{"experts_per_token": 2, "moe_layers": [0, 1, 2, 3, 4, 5, 6, 7, 8, 9, 10, 11], "batch_tokens": 131072, "max_seq_len": 1024}
Below are experts of layer 4 (counted from 0) of a mixture-of-experts language model. Rows are named router (the router's row for the expert), gate (a neuron's input weights, with its number), up (a neuron's input weights, with its number), down (a neuron's output weights, with its number) and show model dimensions 64-127. Each number is 128 + 24 x the weight over its row's rms, rounded and kept within 0 to 255. Numbers have three digits each.
Before each expert's rows: "comes after" lists some tokens at least twice as common just before its tokens as in all text. This comes from a sample of Wikipedia text that the model never trained on. Tokens count by the router's weight.

# expert 8
comes after: " of", " in", " to", " on", " for", " at"
router:129090132147141126157144095098159134119093127126122129096148138131142137146127118178143149169184122101109087135073127036139114114139093123114117171097169139128104147118151111114092146096104095
gate7:075139144084130099140132138093127131123148148095119136144097140110164160121152150113109124141123118135142148132119104129134158125113165108185094134136111102076142132134120158130157142119154113
up7:103133123115124110115114116106126151170165121109133106114086111101110132084134128105063173117157086117114181131100096149121175150113144118146169117140128162094104124117146162105132130126126102
down7:111125106140085067153091134107154108133135121098116110136149126110114101173154143112110104113128143142114118100117155146126172159155075161109123163135087122110138093094107144152119148108134126
gate8:129106109128098102077165090116097130158115135178148089142147142113152134111148118108135108152130170169118107095124160102126108097147124135131161152163132098122131097138117141180138117110136112
up8:117119122145118157119135109154105134134124130193118115176135124130121149084137099125161122164151126176101129117130135106146155146148139125117154120142097134111133133130120097131165095105154107
down8:158129137097098093150156205119171148161161115100135130159125101142118150162151150108160157147102124133125136120111138087119119119115129190145111110140107098164121116156120126135118124143087184
gate9:089148158103138110110119111132124120157131118082139105137113162148105143116089121144123149140103129110129124134082133167095126132088074099136138098171169111100136107175136128142137117168112139
up9:128135156127133126106133116130143098155144131117156119129119118122135095159134113129116147103120106173151111117107125165122087125126102126112126100139107140108143147154135074128125119152163145
down9:110103124103156158091104170136130114131144125110124147104164071089143144128141085101104122131124116119132137121134116134135104133130153074106125105147106108123121147086119113148141112125157168
gate10:114110147121151141097121106105136109129099058107108135104093170115184129154118139077120138145134121109149165077125178098140131112125151162139115088144128085130135132120118123154137164129130151
up10:115153144139111146114096101126123115129121105129094176126139124096153162135131115107091114166135121144148144071161096117120141144151129116082091074132144162108133132114114119166113141144134120
down10:093110133154131110116141122135157129160136141114127169119120137131120095168097129141108113116126120114102095126107116083167123086094155116099133135138070109123112135131161118133127121150146135
gate11:100135166091110154094124102105151090158100140162139095112141108132126069082145126153182099102126100130146128135131133118124155112131155100135134105135171133140167121150116116099155147112094162
up11:121139151112137121110134112096135118165116138100111124127095101119106093098123119125145111132123105132167153145120114120120175118156138125146135138130149168136117146145125092118163132204082124
down11:160137162148089128125124159145137149168160129131130139133099090098145153125109086126130131126120120126153141143080164101121201123146144147099173128156142106112122107172119137160145140131111143
gate12:150150126120088117179141094102108133171110125165139149092177122127110133117150159143114135133144134150117119087142092146139124165133119120131147127119141152159144135134137115096118108113114109
up12:120103159098144105170141131087131131174148123138141188092162152125120139156169146132141125151145079150130108117133103119116169163148127134099100141106136167122122151118148106137112154140119111
down12:131096117115178113139098099109110102114125143134139085157160123131137168140148160153138120119115122133120113198125155154162123151157164141162087135137096145103137153093118117145140104113084152
gate13:139160137104169101135163119162132082121134122124100140112125096091146091152137115122101126089113124133145100120122101126178131129142127144110102156131083108157163178149125121111120133126127141
up13:145138149121124114093154125094090113136131105114105154122101138069175136130126133125142146136105135132124134094136096097147155160103133147096082136134102116170159168114141148088111136110153148
down13:121151136082138137094114161099121138113103169129131086137124143128135150145102171152147117174100118187123122138144148130108136136134111086145081135184118160087152101109102120103118133130105075
gate14:134152099143120094142093137124059128144093123110119064162126147113128117063153114159126156143081172127128136119104101116081153146144150164135134142100126113139084169131139172147146094122166098
up14:157098102111078081112127129118114089179113147133164128147154147116142156103137129158126137143095155107125111129125180137113115102158135111127120140133166085112114137127141117115115170114160133
down14:176115089121131164138128100151124140096152096151106146097144118136088150115104168100135118122089140121104210107109163103154131119096121108123120090130134156093113069114126158130103144154116097
gate15:101104148106133127093114118114118128087138121084127140145149130120140087069127109142125102098118139134118130063095129147060154132086120097149116127078138122153137106128153076113167115090111154
up15:111134142118158150095156149097102078121105136108144140137128128099151097088089139150135099069113137115133162079106129143064133128119118112173112124113113120140150110144159080124166134091140159
down15:167086139142134151137144166154152092133138151141123163137112150098130149080127099118124129125109123131115166145113115096136134100132137100138137140154108137161103094154126113114106138100176127
gate16:157069098081156098123117115130112106166115131132128144139117130091106063133125164126219130081119096097135120104140167131142124159153103093127100134103125136108148160123164133115152165072148128
up16:157121111101143123129099098108114074173081147125141149127100123106125112127104127123165143089119136145128140138135164130133138147155105119107101129109103143114116144150164134124103161095137118
down16:143161095136125123081100139114107145126102098109124141122115109124144146142116141115105091145163109160117118115147152150181079117128143119122124109150112140099134116128092121123140112154144141

# expert 44
comes after: "\n", " |\n", ")\n", " is", "1", "2"
router:165122094152116107146114153121158116162135115124073161096139155096129128121165121114124112098112116149100109107139149093157135122152125092132155118119121094124117150171129122141137084108116099
gate3:127130099088156120119163159142129115118141122093142121123155110108089145104169145150126127192113172150112174091120119152137143126062140125100139126119165098131129142146145159071142119117125129
up3:121153152099123139129143160134134180126127144152128198087140111148094152158136169130136160142075110176143119073116130131141123117097110064116110131161158167098137153168112132112109096150113158
down3:115149142091116157142146146103147102158099136160147129144124123152124136098095134096101142116142176154080109097120136145120096111101141155133153113132110152097110096144165120127160132140111113
gate4:120133102112093123155107108137107173093117122130084093103107139113097102166114142122166129163136111175130121130146146101119126115131175097149138167112105125157089112147151149093105145132149133
up4:133107104131103128143139092104107130100151152126128117118142125108103121161106179121117157154112127160131129136111178111105131119165158065118141186128130112144121115160144163082137146131135134
down4:143140158123122169105181166183189168116140145159165122135118092126114136107167130090092149080111127128107121116114103149149123140103148127098111113116091144141109083160098109121131165116112162
gate5:108127065117140128095127121156124130135059135122110191147128096126116127140120178073109083134123195141104134094140089135106140125084128090131122133102133112127095162118143125120144120138140161
up5:140162129151112090130135117176106169094146124150094122065126150121105143123138139104077188148076104085124145119112107113152115141074118074119145124168135097134161150114135154122161133137152152
down5:127125096144124143121142125112091145137142124112134130138167136086167125159128163166077141158135115094141087088152134152115143117139134100084133116116130121152135135129155141145095111128094125
gate6:106122154106116098140111115123116117111143114137101084109166139088130159120131111149168118080164113160199175100122157107109151116116128122149142155077096181182116138126135087144149127156134121
up6:111119131108142130156096117140108156119139109124109086131136127118126118081109139118154088070165132149190134128153158088094163114110147131143161140084101155153144151143167126148125173143111119
down6:115110100143139144127130154150158141130109145148105123119101130092164128123098125091084137147172095108159145148120114125163177127130144148120111086080131128127090143086149140131163151150129098
gate7:110086154144152113106141133110106095140158097145137126111129062123156113115114079117166168127115098144063112117133154111143107120087133153110113146155124111133161118161064098070139095153126113
up7:112115120169162136105161137143113146146157127139126127071115103126166128112148109102148170118096122128097135153135141117173135093062126134097126173164152115151147144110091125102153143118119110
down7:119128142133162129094119124106098117082141150110176132147095135155106138108125146109142116142134160142172145165103106149152120144083101116172110107148107131126138131093126099137093151118090137
gate8:141159096101124116109131137092113109118148137152122164105122119114118122148128119114131095150087115142125135171117104142146195134132119107123128110159108112108139131113103102132149189124133125
up8:128162095104109114108111152134148152156116175114117104086111149169135114108113112134136106153134156127118148157130138144139186106126138134097155128153137134119100120140131072110163136141112144
down8:114101164147161134110103160093100157115115157115150130138123112108115152119106138121121121159149077101121121098138125128160122130129113101110145106128100166108143105107111138126103145125148127
gate9:122141100095097122154124142144146113128126113123159120169192109132142093097125104151124143104149142114097102126156096133103118158143107146155165114156105151135094134137115125121174182134132108
up9:125157094106115128173128161108144136121129120128134123148132087109101122102137115115108112117170134109110119150132125136084124185134149124166170127145111106143114098145114152113132150095157133
down9:119119098096109120147159202130141098163177157112123140102146113166133145114103130120157133146150157122126131124127132127099117106128153116164128180113108143102079141145115137095101147123129134
gate10:130096139127079084136089113106172146122145150142120113141120131140138162128144088128166083115118116138130110141163131085133083110150143143155160157125114144129143123121133107130152131124108114
up10:152138094123127130119176168184105146080151133130152178107133087111124174127132160123147127059124147151119103126146113111157117131134127103118127139124122131123138164174167154147192169118151161
down10:163143133133121076133115164187088111103094126109090135120133101145143124127142089110151142090156134113130139132120168144146117117143085147116131152088140161152118159131119076121106168130127123
gate11:098115089125145122122115156153147157149076138101110171127115106137119118164121117116107146104111139125093169106098107105116085120126124134136157154113146094168161144080106139146130124109116141
up11:169098088123114125143088149121165168124065149129133137109138093124097135124133114126119148147087141149113145096129098100143111129127134107132126158141137088125157129138112125098158131111101116
down11:086154078094126160148145109170099137117144094143153087139125127133109095106102117123114097143099163113141132124131161071154098123150093134125164121145120089129150142151147155141144099146090142
gate12:110104111109116135124123138119103125146114138171101090142123131119148121102112140147126124079109149142093178126094109075087091155159137115118137167153145157178123125111104110102126132140114104
up12:120099118126137153110142130140113074146175138129127140119135181104116111092114097159110144118090163123111136082152136130110106169165120104125161157179135134152133105160158145103112148179114124
down12:153106124157088164224147155162139082119164089122089121182110121156100125077113161142103111113097163147098137136120144118152128130102115136110062100124166115139118095093112137100092158172153102

# expert 23
comes after: " |", " as", " the", " N", " with", " a"
router:127143139112087121140163167046107135085136095137146123093142113156163127160112090080142128166075175129114124118174173152135114142152132090131089087133125142165123134156168094113083128093092148
gate3:185134140140102124103106163125125102116161137148119133112127113116168154161120096138132096125108135195123150095140136108119128141114114142093093125135130166139078115193101104130174110111097158
up3:151151155122096094076131141111117123129139060158140118137131100169147135141144116099143129078099125150106130100139151117112149171131124118110122086113138163135100149144143100127159131119127136
down3:147157117117134111165114148125142132160111083095151154097149189146160123135139160077112118151124083134161145127125103113110104089075183146130100106146147130123115126107123087156113130132106097
gate4:096136114141081160162096134107115133111131132143115101110136114135130094132192084143125140100136121173107148128140110084117156134139165101122128114067175162174119156130138158149139133110120158
up4:094132105149119151132120129088101117129133127117120096139184109116124112113111129089096171113132143165097122104087108101104109151144117118145147110110164129160154098116140160118142142061120153
down4:104166161172107087108126170142132122155125140108124138138153143141138089107113137170140122093110123120129088123141123133148123150162114112173136094116124153112104132121083147119132120061108112
gate5:124161119163160119120115117151093161144127127150095092132125149125156133129117100124110111120146147099066115148176161090099111142116122120124119110165113138191082112089110187134152183116113116
up5:134117149179138138110120116170112142123106112134116091121086124155188164134110105101127138135129138122092124160155163123140145107142145120108114102147110139151083147102143133127135149115147149
down5:127119140108155118153129088096114131131103203146117089155095076118140158190126118144138102130091137144099128093146194124137099112179096099129124092117155109109150100126150132155086111116129145
gate6:146122124169170112161106149157129119097124109168161118153173108109133142109105135152128157140089145157088120101077086131108131119144112104112125101160132145113145159110135147136138145099122075
up6:134126149151147071172118144089110137096127124130154145149157135138147155124084087159129156153097118188113155115073117128087135130123122134133117087119130151138173144154153115122124114089098115
down6:133125144162107089145123159124107098074159109146095119102098157123177116126124132121136131139143117147131148175119170111168131092156105128140157142150159153164150134147124130160107167147113123
gate7:103144113132134136138113175119150149173105114123100123113123128112087114133117141143084138140092147132140111117117126162121096139111098142100125142185111151148140147117154133120112104126179085
up7:087128132095113177113156143079148133122117113101071142088119113128100134134108173123096123158131150170109123067089131184092133126112107118135109141136175125138131134150171134131097161084143096
down7:146111137083097110119072134149081157160114170118137144150146115103129137202157136117128134145138107132148127127103145141122074125147108153105164160131153131137130176156096136106123106133136132
gate8:129151149106185138148109102140100148161103095069112160144139134136130087082163107150145106109124114091147124125124120126139188135125135084130119156122129094123139120103111097108133150091125110
up8:109152146109159156160142150125093152146114118092107144127127118167144157091109095099143104108098119098149116124167159186141182162124142112126100138108106108161166185144169108088097144093115129
down8:121119109089147143140181138100110125112097150108118095121086112175142160127133161161121157179111148128121130129103108121136112100154100121120094123117124105120130128145152146137100163123093129
gate9:144118152133118113113139127129159105124144146135163104084201120126145136056166117117126107131138144099114111122143116118111082099101139143119122144111133108184104131146079092135129091119129136
up9:088122117113169094137146116143115128105103105143107107118124111099129125133147160143138104119139132140090146140138141131088127127126091116109148159147123124135152159131104080138127097107102199
down9:162103160175109145130166138146130152102129128168186130109130124110112090167111132129102100104152144138125115136150121118107113120121136110139167119161139097107157048115086152121109143105129111
gate10:138120126128122126139115132137076137087136141156139067149182131073178098152120092158100110128132151157106124134121161134088116172165121133096119130184152150166161119125099134095136135126124115
up10:090118096123122105107124127092104129119159131120132114116180132100189099171105133135119113159132150154102103123148127118142122109160136120132137125171186127171149107142054108123141130146079144
down10:146146138143181140146132158146123147127078102148154157109114137137128165167116115104143136137095162141080156149175164128140115158119138138142126125156119135123124146102138094065117143120135151
gate11:152152118142093105107104126126082127111135124166152136160171151145171107118150149095160094129166112138100134126164129160086173164141128134117109130150163150155140091096136134132148092133110105
up11:123104094150139126069131124127150119108176155138136176144160135151159143146141134133134119178138153138115135119119140151093122126135161137083103122143175151166134115097160124116141092083093125
down11:101181145168156148151172134104122154132146163151141127114145118132096160162115146099084105154071130127154132163146121094142148126144099132139188087110180127139146113124121156165115077114102110
gate12:126147105124126108132131100124078149129159139118121143133109108098116111124087096157122146139140103121155116192129118090162170084092055136147150116159102129138135112141145126104156143161103129
up12:121155132106147089093152123087087121091137102143099156108108139097099113164092154105122144138103119150151109149108100109189176104131118134134123140164091136124140157122140124116124146184111126
down12:125143135128117162130154148128107145109104133162113114135136129102129120107090151113157089135109156169094104152135172166153127104116142117145145132118127149160141102106117153075162190140121128